python train.py --n_layer=12 --d_model=160 --n_experts=32 --experts_per_token=2 --d_expert=96 --d_shared_expert=0 --activation="geglu" --moe_layers=[0, 1, 2, 3, 4, 5, 6, 7, 8, 9, 10, 11] --router_score="softmax" --normalize_top_k=false --routed_scale=1.0 --balance_loss=0.0198 --balance_bias=false --router_bias=true --init_std_router=0.0133 --lr_router=0.000736 --vocab_size=2048 --norm="layernorm" --norm_eps=1e-06 --tie_embeddings="early" --optimizer="soap_variant" --lr=0.00843 --beta1=0.95 --beta2=0.99 --grad_clip=1.0 --batch_tokens=131072 --seq_len=512 --train_tokens=463000000 --steps=3533 --dataset="wikipedia_en"
Below are experts of layer 8 (counted from 0) of a mixture-of-experts language model. Rows are named router (the router's row for the expert), down (a neuron's output weights, with its number) and show model dimensions 0-159. Each number is 128 + 32 x the weight over its row's rms, rounded and kept within 0 to 255. Numbers have three digits each.
After each expert's rows: a language model's description of what the expert responds to. This comes from a sample of Wikipedia text that the model never trained on.

# expert 14
router:127114152082185180111122221138145086109159161192087099114170113194191159165138141091128110125165114052098109142139155167147145104121121226129121098148134141129136116127103090189147099085145123148138108165208111100124092082108088113160118097127204169085123154110109142068096129127087119161034161114102138095124123124145054146120086110113132163094119155117115117169124124124133139178077152154108092111127146109139134092120119174111135175125145132161139162134123165133128163067142116
down0:108112134148119175154133202117165112121148124169097098135118079150125111178154056084153118086109122126093106131088072172135148105112111101105134102180161090106123143147204128157122093125143110055136167116158141134169111120119155211137128111129081127181152163153169136211149153120171130123107119145172155140136113125128170122129180135107109191083107156099073157126129164145073183053095151089082111110120147093130132170155139088060140160142134067104074096093117113151131129099106063
down1:137167143091110079169138091100177103148125085188199077190102178140125092095113131222144128121156140093168127198082126097108131172040105126099100093190080113094105098150140116150134105102123138151142126141154189121109122105085117105113196166115111114107155137084122143160148160176095159142158148126132145104131089123210101176166139151134132101146101103148090163095163089130109164139126106079080151052108109115127123136036150134146153126146144126148154121123118168136140102121176127
down2:129131125194146146112139054101142131139146130076142123097085158148109109109127095104086143148172136126176100096140174115107145139124130161114136146113164069150100137096137114131103157125123092092225114087122129126103067083079070132079098131124090086156126106101117148145164132165087196059127125104156165112194150125064171174045200102092111124150155173112164190163126173131132113100088101158125141126121112057162175124159165159149095134105117129131114080123120177153161139143087151
down3:161198084146140089098152149125126130169157175130118163168106133108108128107125176108109146161077069130133091144094094180069131088090110103135134077121135189154094113085126071115109122127131160135115153168102171184104165170041098129119191145143059083120126105122128144084101106119067127100118145206145148185119123146127142150145173123134167153147153104152145123074136144115110074152104169153106105159105123209100083141099107153136030133160098125122095170102145144163149091149121143
down4:157094119151132105087147168178084231143094065151088130130086134086152142153133126172107157137178129172148131170124126155078119133091112093147141157105100082181142121114136133079131081091203179141111082135094135145129133132108127110136152147133128159132102123128144135096100101178107188157158141159069112117093189161118180129155142108080053214130124110131108106085145108077103126166092115197114141114110079157096077171122148123185103183115151123111100144136144088129081071111150135
down5:157116135108127087255140086171093095117108136104088100166149140095111114123109136159147149074168104135127186096156093122160196102102113177086121096080173113143163133119096105139123127136143081187141111156175136160115126094156170095116115144189165098109130133182134167103166147150120139122133100073096174174132137206106103163182125158105156100137104157075146107109085157037069098118145089122155116062128106116129099105132162114079190128164142134127138154122103110138153087111117131
down6:114144145107094068164165139098082103095141125165110167149131106132090135060145133113106056133136123170121121158153120113132086181141165105123101161143124176131151042184097124127086149099111080143143049136140157097119143079122196106162146105092115126128143111112146117077058091145154106148091104142116119170124087097106162165088133126158180182192062163139157136131139142059150109084130165139206152105134137118147160117087159205154163147193125141157097155102128143138100143178144115
down7:129123100150147065176132117110126122105115148131084157093095098108135097113141190152165133183170129128099188166152157068131117127149199076152138124100194156085190090129143126124081120111149142141092157133100058160145125124161147141129118135184155148127125132139144138042141095077156084105107094159116132074129124255125142132134123113109095128093128169105119106093161155127149103114107086152136088080171164143058118144129119133089153190070146124139166092144085116166094156159138091
down8:140144113111100130155170138107127101136124206182142096093104117124072107137108125137118140112139146124106140138160104193105104093048186061147131109112134074099100172145138202151077110133092165201173169126177121055128151116105191124087166060097101111154162101077090151165143129104137149133143157102126120106150069144136157107118145109144162124140200086107135090091172176130083155080143135121197077133123084155149126118168157084158162168134146131120153083129116115107096116182133117
It responds to: Noun phrase starts. Articles and first words opening names or titles, e.g. a in "The Story of a Young Heart", A Doll's House, John, small, New.

# expert 7
router:101147146147111187045137101118115133132134123122050118095155130143091117064083087181098147126132057159124113104180144158084126115109143049141064130134149190149096151168106178156125089166137180137160128174168154140137128116144136102125094092175106101147126119114100106144116116149142133128124161179136073193097103118107099138147105152101150109143118130087160165082187151103095121125113188091159121122135083151188129076156165145190093136115160069169148130150103156146173092127104047
down2:146147159109114081131101124076154105105145084135088119104153100164067137165148134179177097103084176196120150117157126098176114117058152129138061149137163088147110071108091091125157071141138107136125137165117114123111157114134161138115105105162154134191145173125141189147059140129153143119164203080154088093140178126109160119130151071185195152111091159059142178096113097131127105117148114170107117179146120114124071163132077148114105191176169128153086144101153107090097128120153149
down3:110104103088114114140110126073140120132126101104122126157121107092135166130151074122101099080154146136078056119135129196058168098178123013097184120163137117147177177133126146138160108134100129176103122092113156107078143105153164105189145101147133114124125122117158145142098138102141166205110106144187109102151098155097101097160147118172113148108171136204132172164124137174135132137150116127114185094126092125137059099103127169131129154154188126117092115190181123057098102085111092
down4:101146153145115108146168099167097171133174113154094081144100147108074007111158124162131133073098096167167173065175107115130069113144143112070093168149137117125211121117096080113083126101201111160132176091128176123161161087162131099120153092123090124110136122111120150067107128111140158116163145073150106114175095213114132149157164078134093097229131158129118109130128137133170112143109117167132077171171139125140152111151112134113102131125134129146100141127119122120139151101146190
down5:105057110147129144064123098118075190121151092209139108159120094121129149164127109096162071185175145119122158064087176128129133088128082175120138078107123114116075095151176103104103160110144223123148129061127161142115112125116094130151144167171122136182116168132175142139131161099112130191122178118127120095080112147102174110138104165077133125167126094180165182181110186079122135136138108134065111083120088080145149114125148114167126142111079098141137138123149149069163124124140122
down6:121135092104150112167186114150094122145122200150184068096146107187117074179119118137148115077167108177091168125156162170103105162175161103123089129168140069098139131127086127139137083101140155154103196106118108158130108118159101128095114136088088069143134117190087122147133136143143142123142138137126116140125103086132130189122167083067162075116157163089117132118131163177125148127092180127123089182164079085063096179117117124132137111120138168101133104171067101233163114091144133
down7:088143103108124178145178122122156178110154112158130095095179121167176087173100120137076149146133113159120142127116126159146120093166214199166165106105086108154169169057069122133146150186072143128105094109194134067116140099091127117146137156117113139124067090069119086131108128146142152080105110094188119139154148212125152099160186087116104113145094073123149104168150092150122122122066137131164100164075135121098130135149164108160088131108134205128077086122148121111136127112161122
down8:157112088111121064063146140110084130155150120044106161188161065154173168139072096132075127084184139155102161128130133114086123116135061119135122133138143119150120102114105107084107170166142102139142090094125140070131138168126164128110119150097174158191152156207163103120113097087128126123152119105149105135160156140112135128153114108090114155102138145134195133164150088166140221076082080105148125124170161139052113119090098218095133104114167139185117116111147152147125129132171131
down9:168127150107113194167136109118087131171114133139131110154106110128140162142098144137097127136149149073127152104106111146144109152084096203104057121159133130137151182097157129088128148181095098150130155158142141072116071090118094110182128102080169122136092174133142134149147121143154156113071172183109096115111111131113151172165106169089103108144130132181115132137126167090059068217101167132098139138160145131045147096112061164121153184130130102158129159054090079097110120155094059
down10:087112145120139145089129105111174093157081130120177102196105102155129173099117161116054163110184126085082041097140179159107105130143104148138138148089117169154171131130126176156094105121113135125185122105103067191105119099068104104149098113133136109114125214091129150164131166109109078151150122117113173108131160102123152142126149146174163129119115080111109089200104153143097147146179199174099145168122148117119187146154111072121098143127139121110130120089055146155093171147200127
It responds to: Capitalized word starts. First capital letter or piece of a capitalized word in names and titles, often after the or a table bar, e.g. World 'S'eries, 'Cl'ass.

# expert 20
router:125170150145083201092103162151182079132146101153110114142124134125134133050154125139143139125134074108121103136098109160100152133177175121104070158122129143124163100150107187130110140141167142091148182083180102117120150159091092129090140158149099107139166105106094143126139095093139083135141206140156174168109074058186073159147147107109139117160124124113133102122192129122130127122138093119111146107162131124198189063138193099200054143111151088101143131132089122150168083169114067
down0:124126085125123095132106132128156159114130124155137195113200119173092139152093148110168123121090139158138118098151095057128078058220114085109136105190115108121077166126120116115169136111152069146140154155121144131155085119109118134148206143117109101121131098131136076079150167132134150167126142119116114143137156130183150172104128162136132167127162146110091088141047123054171106056116143123141081155136175149186146154090111133169128130156107199101085076069111119086098131072168108
down1:102159126154120153120116067094138121172149072130179149140098133111098173116106100186082147144155162095117130144136135214069082112091131169110163091131160138069184211182110083143132088139141144131152132132148144126186126187113129225134094130129103135173135114110136086092106124138108109139140154088114205071126176118152130075137100083099127110157098128124140072124182136097151150160121112093109107094162139166099169114095105066122119100166123124109153149141117172045159138159151095
down2:148131153137144095113093127164139108133123137111109157166131141149138174135110093099204174131113138159142159131133175134141112107071131165068056102089132113146102068114121144093105145148138092103158055132107063175129126088198180136079109114149152155151147207121173125108172126095114097142158084081144083175123139127104124125104135073157116130088120123098117199172121154132118155127083120200091160123134191136078156090148025152164154129131167129171091116153114110089133103181100136
down3:122155135123159070134121102105149154098103115173057125165164104222119107128095177132176146153101133142160149085133150092198162130029146179130103124156158114078120161130143125080133176083178116157155090113160183168084072157078112138117086199102083116105100107110162134164083115146189138148125107155126111099119137177138120171128166150166145138127144165185119137088120095154106105106152111148137171126133064087114092082122128119086051108146113135090125120135154092133079153129117138
down4:127115104129095116101131176184103101145138112168136074142137112147188093146137129138071116135101161109156079120126147104139130162139123126106090135067109158153096121161151133123094117171116091176077094105135140146139123068138118157105124120090227150162165142107126164137142121116115158129102135097150134083174067096109170169126069137103146096152186085151054082129101152133183126127152175137134181127154152109207141099136107053185146203100104106107144203147112159100066102150098094
down5:089123071148131104091203128115138129075160137156136135104091120134113126140107144164077090100068173104119164146068143138170094125133135180144104105097181152135143114123069138069113094088173122126205095124129118139106149081112135122108120151105097140219147142126156094134182085107185152183086124114125151097209124183142119163107088163058132137157164116174115128131145135166170134096172110155140108158091128116094151144084086129096119078160142154122114085070150182113133131054148096
down6:129163123151154135140146087100103124127137130163081086136156115081133124111088145153072153113117184067142089134101140108196096108228128128160109114127135128112178147098102174158217190118111181124107081110154121157179082168153139107099131159176147139107159146117108029101118073140099150152132108083109156140095165090109099164133133088175142117170137157085140101102101120142122173048183110123143164113138073063090154136106135114127128140067151114123121167156121125162157148168117157
down7:127151153143139050117150081178137159154141140124141143167117113160121104141121176083079115106142102116129109158059135068140160155151099125160134126088107108096102111129086136079147091088109178089095096116126129104102126157191078115150130091177185235132130153101202102083164123085156141176129113136107182118121119144094114135200152072139133128145094158150193154136148073131107212113188113149120140135155121160126122093114140129084122132141148103149171123088154158156071061108125155
down8:167168144117110144091139186146090089190102078172061134157173124141088116116130107153073166102104145134121052137165121128170159150084176132119126061178139130068165083119109145110167179125097116127140070119100131108063164104135064076066140165228145147154176127092140128154096139138178183149099154167110156111167109139118137107109122175151071116138118174178158073105129129094137133152142125148118099128096149123147151097116139137081107122146145164099118097089118102119084163117179112
It responds to: Initial letter pieces. Single initial letters starting place names, personal names or common nouns, e.g. B in Baxter, Bastrop, Baltic; f in females, d in days.

# expert 25
router:182141165075097093107141101124093118120168156108138106168159086058125132184110167153141093137224112090134108144115156135077080135116156150147175122125158162157131181097142143143124095127112142160119081143106185146153129155134139128151137097161076106132089104146088103154168141154104147113089166113092123198106132099110179142114125200071119176171092166185131161134179104100111080142109103162131157047085162137103101100150099079080160098099122068117141113104166184132158117118157081
down0:095147138121157172155151173199080127072135187143156129099119200159108160118098110132197098168177116076132102125144098111113150134135132186156065085100111050099094112100143136168141081134166131130142137171151116074107123142099148151170133104110118131180124134125097154118094138147069134141099109138115156173119100069141199122104124057151152141163128149143082077155120112120164159108125140119109121144136118091157095221117175042150102096136104172134084135126107149129095103148113055
down1:179168144174072113126101120143106107056170144112100125129127145148075161136141094130110123103109117186102094115177104167145144073107112096164101086180179104159195057064133134135093139151150117107142159148105163143179138135169141107099087130095065127164115149187111136173115100143158153185110158138121093165110149136077144087116117148135153114093130086120160089144138084159111142145169138089197084144093031214171140108082102106141098129127108104152142120127133145153146124187162100
down2:082081114132192107159120093129080166074144107105186160088143079118064128127127145127154118112079038154146117153129163159117137057153134124106170165150152158102119146162112116089104104147110160070130138158085162146178133162115115195081209149063095106182124114153132197086121107134077142148125104123165108151135193091116130139098083157117153126099158132066085140128142127132145131067098142103116137140133082135097162183143084092170103116114088139132182108181110109159148097136159127
down3:135153211145073095124177129177112085088112143154079182114147164120092158139159134094115105192073112135151149124164124133120112121120137112169134177165143176158089188156115068117152113145158147139063050146152120095105201102112104101123172142050168126130124083140133108076088175162162168063123083201105112162179092186120084086132116129113111130171112130123111086148129057141133124154170158124136122165093151146140139074104142147121123129126099111130100081112155130131166105102107114
down4:130161156092110124072139162121105136128129119154092155161104156148175125145149096096131124132130111138150081138129139118083086178138102149156146171142110061106088163105199160088154100159113186135147000175087108147140131152145103113204154138117143108123090157148077150131061161150119165147122162149115122099143175162192150112138072156160185100140065135154120096143104130078163131105109141088181144099092182114112113083124142123153133129128179091149135050112093159119081104110145089
down5:146151099105123170095082139112152113075120134094130083137144147075183167090140129105125146040163158169131087151095103129117120137080144083096141128140164105164149128105127106154130138165150079180134139102045133135127112191147162090101054118168063138133103112080138150129144161123092138095105110164121085145140104186121151077181143153091126107135126131052116165143144163116096138135114124124129100164056126133143125076198171172144096158164159171137191121121101170151162199156117072
down6:115173118152148139154158125121142136095156064119114192129163130171098188097117130168092108160082108103112145155084136146148097148083170131152135106136149069106129170120142128110153072135122127183086137122152153052054082136166158103120103136113127077144127134182108139114152136152144108085146115111115158139042084103131100133137073181047053111117179109112106112109143114129218084197134107144114139105103178163120131152109120161123111094140138091171169182157114152112105150152192089
down7:145051169107179121140122159139141146141092106188192161098151146150164069133105124145125140152152132177148132158127122180103108099108175078160113148132051120163127128102100091146182126113173070114199094147188112102098177154157137134099120135107148180129135152121154137132015118140131181061146138131099088130130101154114070154120079128088105127044195145083155114127125111069108123105171145078125143160109085175115148132126132136121108091137113117137112130130163087138099074111112160
down8:095154140131120110194143141139139110083203110120068132066134137130071149150075141090098112130178182041115111143132126118078131103119166106182165116097145103138148135179133182057072102133162108091141073129126211112172183137158184148138092152170110169128147143125106089131093079148164116145148107116099154139152134125143127119107166141090098125149177138119111099148167067111144099110138106096068112118130193057142086129099169144115127137153102184092122111104182131105110077122089143
It responds to: Name letters after initials. Letters following a name's capital initial, foreign accented bytes, and name pieces like Mc, Dav, e.g. D'i'Benedetto, Kim J'i'-sook.

# expert 5
router:090136093079156180167165070114176104070164116086148124125173145160136087104103066085105168121169113158128177137154161139170147182169126142121088169140147178141131068083095089129104163097168093132176117147138129079135114097133160185130076210091205133153153138100171117057169055111128146124134090158096121097155132168128143158102119127152101118101156086129134150128098107111133154127123145147142082122150090165125151128118114162111141129159108076050111129151100101062104084117150158
down1:130130098118119158174091142135115112177103179040136096125097132114180090083134100097146083068115122151113134140135116119149144129105169194101102091133091075138128170103159137165163136084103069151126131136115026139096164118108152075169129103178207179163061105095112161178130153159143156153107134091193108152091131136071173134088163146148176152143120132129096110109142098111166139115108088126160172137172136091149143203128134070112139117084142141118126159125153102100164088112172140
down2:074080190128082156138119147140112120063134113137183121118131152187135183121133096104091113114117096128100139156098127124122107118150108172133137143132156103142114103139140090049131104147154122097078103183176069112114157134176107122134071141150173146142114142124127145142071096188130164103174086111131143098206125114112118148088125094085097135169156090213162159117164107139071148085187134089096136155170132157133067220160128123127151106061182146110122097102134092143164132132120070
down3:110135148109191146116136092132153132175117112098123074123093102121073061150125118073104184097116129113116114115108175201141102110126168116088180197124092109138147162186167127096144090165157212099117118082162105104064141144144119099133133124157162125215118118171158157144089135111144160062158136092106111103098160083164172125135118098137106118104183136132121090190147131121062131145170123122171077115153118136103132171138196140073111157098122153072105090138132077116139159110177116
down4:104104156110174167133134102119144164158130050124185117160138137124076148060076161101146072104074123143106107108080067071108132120106071130117088159159171176117114083128063064113175134131138094141083135123081182179111121107109128141182146138111116084112131149124165138190188124083132094089170100139145191071183154088157150125129120108158116149146126098118131170159085135148109110155118155137190154157147148098148118146173131136085041144124093098160137087150136153133114126145159164
down5:148094102115124116128109159154064175124137141081095117057101197100117155190063174083102104228158117105138127140092152124154141121121191133147130114096148156161185166139150152150133091099196158148117092145135099108102161122115127081146174063157148114105188146049041100104115032157111145133130110133175101129118137137153097200144132094130136117139118104146101112142094134103075129125125132110136075141079218135132147081126113164130116147140128141120110154123140150122107109131151129
down6:146141163127093097071104122187101087092118148164176152124131160115138154166148109110180104072134132094153158106148161119174168118106126174148108138163120094194143143134140125152156133162198148157171138096158120179079160189082089135108116073129109079067118144085075182083158147071119129114095146139163086112113095137132167183059112130177097140080123120085134093124126109084128092133193110146181131134128105101139107123127152028158080135095117122159147142114099123123145075111066129
down7:144077167133098062154073080121122109102128161049093135157099124217127129083135108132121162122118201136126116152145088080096134145153167112129120145163165168120115098098186163093092122126121116117162148188113116103129145147136106121127103162160161163130089161161172133151142104126081118100129121099141109038207147151196170162115110200138124130144084147153094133116134106180166140171140107185175103106110125129068103111108182088119148095140125125112063184110110124141158172133076107
down8:140105121165169139179105143146105128083115108133145149158098145099132116132100075190136082100128112109077089059122168111071159093182146154150107124196123188113144151115176097116051108104157090144133168050092146138161138128120120167101143056133145145135096127154129094160112093111128156132113147130101108079134147117090114155154095124134173148147113121172135100168138137150115142162105116130137148134169162195155110087168097191113083006137167131110092169127105145116143145056074167
down9:112152164150158133130079130087150132115158144058101106063156149068094127126149089135099173077153119179097126127147150125109073078130100116101137140166162098163129151094123081180158116091104152146140121073109189097096110119171136125158141141100129058140154160146140157077151079121156193070139107106132159161135115090100080083145131138138119145157151115120132097092141125124093164138121138179228182107126179081138133118093136181151108137148141056124063115117169144179150201162096114
It responds to: Headers and table rules. Section-header word endings and table markup in structured text, e.g. Serv-ice in infobox headings, |---|---|---|---, ==, Total, Country.

# expert 8
router:089086065186104130157153094109153065165157102126103154145150186131163170132125156151139135116115220136150144145097142116173085089113144158079134170182152142151176166144104096097065105091121115134112119128144124128114136114048077117132162153131111102097145092135117091157191138114133070114172180087051130118133126088126139150136090152116094122118126070159159138179116094124124140139121126137067108109137137132104192060158117118096091093190124145137232149143138126183143136141166120
down0:147123096129119093117165125132138113160117167056185141120100093101112076089136131125190184131081164120195060085140138114173151121120194057134120137125139170117124104119093150132144129134133132122110125162086151223212114088117140105089170086143102111119150125108059168150178145113152108148089147117154176164145147208110123148110143155060121134136149179113077157109128091106105112192126141119189153091153113165152127122129117119116086162095162086121127113106137121064080101106090159
down1:148105131140130149096108051142131171158070081169095120093179051087179151085156113155100147121096172143126131085065099114163091129133113112134158111092090153075135193092115126125171099147088165097070180073089103097127121140134087120153147135129135078142157147198140147149162195169115140133156135095153127119106179163118165132142087130122118106125144104166111146139122205142124113202129120115144112077168167074117158124152159132164117130092182130115123070119115124158089127056187129
down2:099149129145132141156087127154154128147102104133128173211069145112152123141116101126120100068132071175183162132118117185120130214158082137173158117107161126136084186151145119128113073121091179148048078159146096094131180106160117098092195138109124073154118052139092068202143140120106113117064170149136135158140144106103154125166086128145119148117160065162120149088137091151172235120104102134169151102130087116171123113118119154124126152138138143156131097124120114104109109111118132
down3:146115153142172156152121132158116167108137135167174088108137139113125096128108115130184064160174143127107155108216099121151114149143116107147158171130136093112136222126129124083142114142107091098098138096120177095167158088164135144164150116055140127173132167149132146075102151099130128129138104126089176090124136120190113115104130175164082070090041127147081079109135137141091145146083153124190076115165181101076091130125136131102090113091091108105124116081151107112141231186120142
down4:160069090116131103124053104150094157141127118147112064157086114182143083177111121076119114162105166113143100165101182137170187096153111136129135133120149141091106120092122159112142177129146181130112140120094137120105120130106191153151125131093119178126131195082130060166163175172113191177132213085113137132159146153084071120101122074156171133078156111078077163147135158135088171139154143123167105134097161095114164092125138074096132123184138114133087150085134124133166141166087176
down5:126151167109163066154172124149148090104091085165132104122112079122167156123162052060123183139184140144053137141121129149073149134103165115172113156145160183125153085168114157130161124129078133122138063089117152176078031129085093113136136084159127114131159150060137027139109142173128189122159135090132116111116101132083150192128096094154175144179117159117098097108116152162097131127099155135144140181115110128112113165129136145141188144127096081140113104151160154122122154135143159
down6:090182098110171195079114120120150157153162146107122180122130116170112143071112137106178141140137078074144174092090145113140163145115120156148117143090102126178102129102123084099204206063085114084078111119178156085134155099203092142165153141100105136113136077126070129106115123157124097132108055118121150108134097118109092110126127114117172096169095151128125177167180189183144141066159146122100141147193088083136072101122107170118120140118131126103152158171145123122083144172132162
down7:152142189111155133103072137125141124181066080077121117104147087114122045085075079114160167125123121167161141136129099144115195145176157071148079129094115074156109123117138165160140121093133141128113185110134119109102102076180151116116051146122096134124129168077158165142184093131157156118146044146197142087119130167108112148089110116089095110172189136095160179140080141159157118155117112136152142165177137146163139125139152174106106155117139128080117067159107094184113134165107117
down8:163141154088108108132129084151146143132132115112085146166097034162091194118123128043124140076091167084111141054150127096143131127137126141180124113081103105110143178113129128130139116201121147148122181152112174124134133139115110130155160138088176164156197143092128131101124203142185141122105090180138127098154158117113133111117107141142133142087126108194145099178109172112135131104150136095062068135139157080125163141117070134141113176092100114165052095101070111089164154162147182
It responds to: Place name pieces. Place and region names, either directional and country words (South, North, England, York) or middle pieces like L-iver-pool, B-ost-on, Marse-ille.

# expert 16
router:113073114135116100168124110076174114171109174103107109175049117106114194142144170144131105116124122167146138096163119122088130095131077117105109127122164164138162143147141133141160196161109106152133053097086160107071122150121107090175108130191119086173138179080163086112083184178144156155120134140103102135111088088109104148132200134140125081039157102125104079148089133114138140095081084183118176157106105197109118123149112067124128152157084171160120137136181102100113129127110105
down1:091118129116123155054106147110156090129149143131125088129161163177164109131193118090183078106162088124167191105124152108125146136085149136066131179160110142137107133158160104117154162147124129102116081149131091130099078125133122044152161066106094172126116131161114139127113176098088100122116113157082142127116168127210106111128137156193012222130145126158108134172092129111134147045185134119133109145100127098154172119100136113112174112147158155146138153169137113125117107122128190
down2:168146136136104122086108137100108174116164152158063179083060143165130131119147151076149105103096166058135076101117179151161184148133104091096125081122128170107147065110143144145119117149128208125163114106118113158077116109128173170105106111127124154140068140146082055138119140141144158146102108179147102118112022114106179091141125116131118099112155128118153084198153092113117113176116210146180176098172087102154150102132146157088134138134111136107141152156113138087138180084162113
down3:104119083132116120092197100102137092086119182156096088128065175162161140127209133110129062166158123103092137091084150162149125152111118136151160148178126177088150142112178146074145159153120100201142110153122147159150083129080086131098139159121180103099114142094128103079085187172110164122091147145125102101149117139170150098150115117143172106087114110181116135110129169082116116173057134155130145161116097071166141100128126128168124106112100093160204144136141156024141114162120127
down4:131105164103196140074073117103174101139039088139101109153086124111130048087171066051174096111087128153116106176133162093080160131111173142123117172042073108109119111135164072133127170154114118150109111125120100152114109122183131128137142099122119119161192196127185121107102143139146136123168124115143139166125125131168110112173090126161116165090158118111122161169137134122118118214171167103130162146150086102077134117113192192167120116103155115132144165136133121079109137131140158
down5:150167108136105155185104180174135113159117122122109114131162157153103100127099106142109098100125094123153090051095102122108187158081159152183155097164177109142158108107039074133110201148159155229133169106133169151163126167086179109110187117159106197161168162136118153123125131126119103124095074138136073106135119102163110079114156112133113151159127115089165100109167094117144130128167071157141136164103098171154124141127124115075054079119112101116163099155141097154180144144089121
down6:134138132138140111103124109141105135164160075155103159144120202140093169081097107127092158087119186181159112132115100137078142110152179108100108137139174167089186184154082124135146132156191138167143161127134145124141124178103128104084149085177144169163170073128046078158085106163108173095081166107131120117166124104129129136134131091116129117105225088115089117133159085119098101122109080107116123200108114142149100126139092153167085103164145189115171092162077097082084142171094135
down7:137135068203130125118114109155074168093159163126105131089119129118106126107137103100113129228121078178152136131175149092122102110194156142128089097126146073096147114138101165116116139155078159036129140137106041095158117201140108134130125163136091105169075209134131098089117134100102094137147132151088109143121165151134092152173114077109173152091134123154076181114128165136154099147119094121091135151131119116147101145124168096135108170149196179088051140137123110180115149133123159
down8:137133123172066172136138109132155119089124141064158140115090102185153125146176185107091134131132105064097154123170165071178139101102137133080125197168116220125105213120118094108121145186095178114136128082152055105099145183115129125160133096117174126153133142120077116092152138168056128135045158119116119124114124128108136117180143167155085162157136081142102086128104159093134158092104127102142123140136146108162141094122077090132119093080166105113107165147127168093136163173161159
down9:155089105140132121141162161098087201083122145091141107148140133142151147169145153175132089134118170120114100152134119095071109096099053131114157128134157181209078158174106078096106131076051156145170148118140112133134081148115081130143104165084098154098095103153117118131110134061131148148112202149103204097116130121083122113130138049164111120102181087173086138121050169128144139132111205121141169100123122136083167125122127107198090112130121130143084122173112151138134143087145105
It responds to: Surname middle pieces. Inner and final word pieces of personal surnames and given names, especially Italian and other foreign ones, e.g. DiLuc'c'a, Corbuc'c'i, Hut't'unen.

# expert 30
router:114126106095170110174144153105085177130103191128112143199091125120090204149094176187102152102132148101135071106110065175112070110089113123100175146163172183127124113069104072153079081125097164172147106126167122118156089148125104170134131104102157168108075072086098091170119118130146141132179102071056130182108098082129134121133125141099129111123132134146176130176121080127135144178123110155138117080135136129188130132132126127121102176142124114194145152094161103090113157079109077
down0:187095124172150132064098125180128120103063115061151106172072074132097117117091031072124124129174123128084127133125157143081127178146111144172176123142124112160114151075165110117177155152102124098053106119088106120118094107101101132176096117144110128082081120150149178131140178102129180129133114166097129140124157175132151112157096155098194156084136094114182214113126152117111105186141180102096131128120088130106135117153136157117150159064126150103124177145169107114148165107156093
down1:168109132090115115118145159108055135075123202167127131161138156093105131094175147153121146130178157097153127100151118158157142104131091107073124113116172147167084069155119163144140099122140092143111129104192080103168125115098144157155138111104130128090110174084103089081141090107106175100115209101071088139142175100199119125112131176140091179066148149181134096152119158153127081145109137147151065136145066116193160148120150132162101120141135114100145165100041064109169137126161129
down2:162117146193144172156079140134118111136133187108102135148088108122127163116164141106082155149152096161064129154122160182130154146067131094117110118105108070152159120176120069103186127133079060137063113103158120109103156086069124128114134099180158099150121108161124114129106172047107130127154185119070123093156107135107144173138148144071093176089155103140125160162137121123142105102175157139079137107173139123081119052077162125197140109174187167177120151095106089130132147090129132
down3:114063106154162126127121155186172117176114160159100176066080152097053169106076155110129141118101133125161131101059109160152101103180103142164096105090113118143098085055148111146109140143128114163076131131162105112130129178202126096143223105151111116121127117169112177125122119137150124116104131136120156158153117141118138167129081150111079091176150115079088188145152149143122135090155105152147077051071090108134165153095180111149148157097124171173115136186108156139148113117062127
down4:091156132147103131112159101107110103172097134122166161115067147120113144110087154141099086147142096101137138152102088112162147175125149177160096158077141128135160087141122140131154166173144122136210168181090112132103129113060196151117119166120141121088114175093140129129169089071136148132178171130119093087124176094199156086174085108130202083118114150110170118164125108080129134093117120120078154058174092158205130116134133129091104108168182115154130065099093087102100177122085136
down5:165163120170099155109117180080117109164128133052113072170121168113138152105096092108115134103191129115105108128146099120097125129198158099132099075135069121119158133129140111087115132150125046136166130084077099154162095149091084170176096133128142106135141163099134135069134098073134123161137128132141166143100111176107101155242156128169152153062113105132158103124137129176077094132161112104095150128151193167128206126121085122114217143132127141137125137128095087137138131147171075
down6:141110110125081130115160126140125091152097139135137083171087162141042089115142150122120084131116128164113104043117170109135061101173110164115148167202135160183093172095142124146137143093157138112091123125119123164119165157149207119139129144149108103092136065173105151133154168114124134123163124130017138130120133133138137048128110169154136108168096134137101131158149201116115131163140118116090150076185087164154132094171107140115115107087133115143181120052209158092112170136120129
down7:111154110123084145118090174147069108172154177100088086154091145126117097114143158049125188184067126158130121110160151191168155090105148115179102187106148177121160109081139124129152142116139121151117101073125146105153103128160104167103099081140154143128132113113099146116115116148135069123144123157145118087106144110161111153151111166161120180127145113120129162211131115049123147151141164086140135147171075185092078124192099049159136139080083110198122096134170135133074113164166110
down8:161106140118093207148148121176085106164123153154151112180150118115177162147114117105138170122164060145147118097062112116080118185155147145093107154079134120171087153100133086037151116102145129158128149127145141131144128170160140117185118122110133070140108102086111096077137148117086147168062095157113137140125122065105119118099102168131117129112137143146137144157146099086173096127140094129157082107105119130084105089117148097115042159176078193161151113169141158141174087195203088
It responds to: Name-internal vowels. Vowel-heavy pieces right after a capital letter inside proper names and taxonomic terms: Bloemhoek, brunnea, Breuning, Jo-Wilfried, Bourne.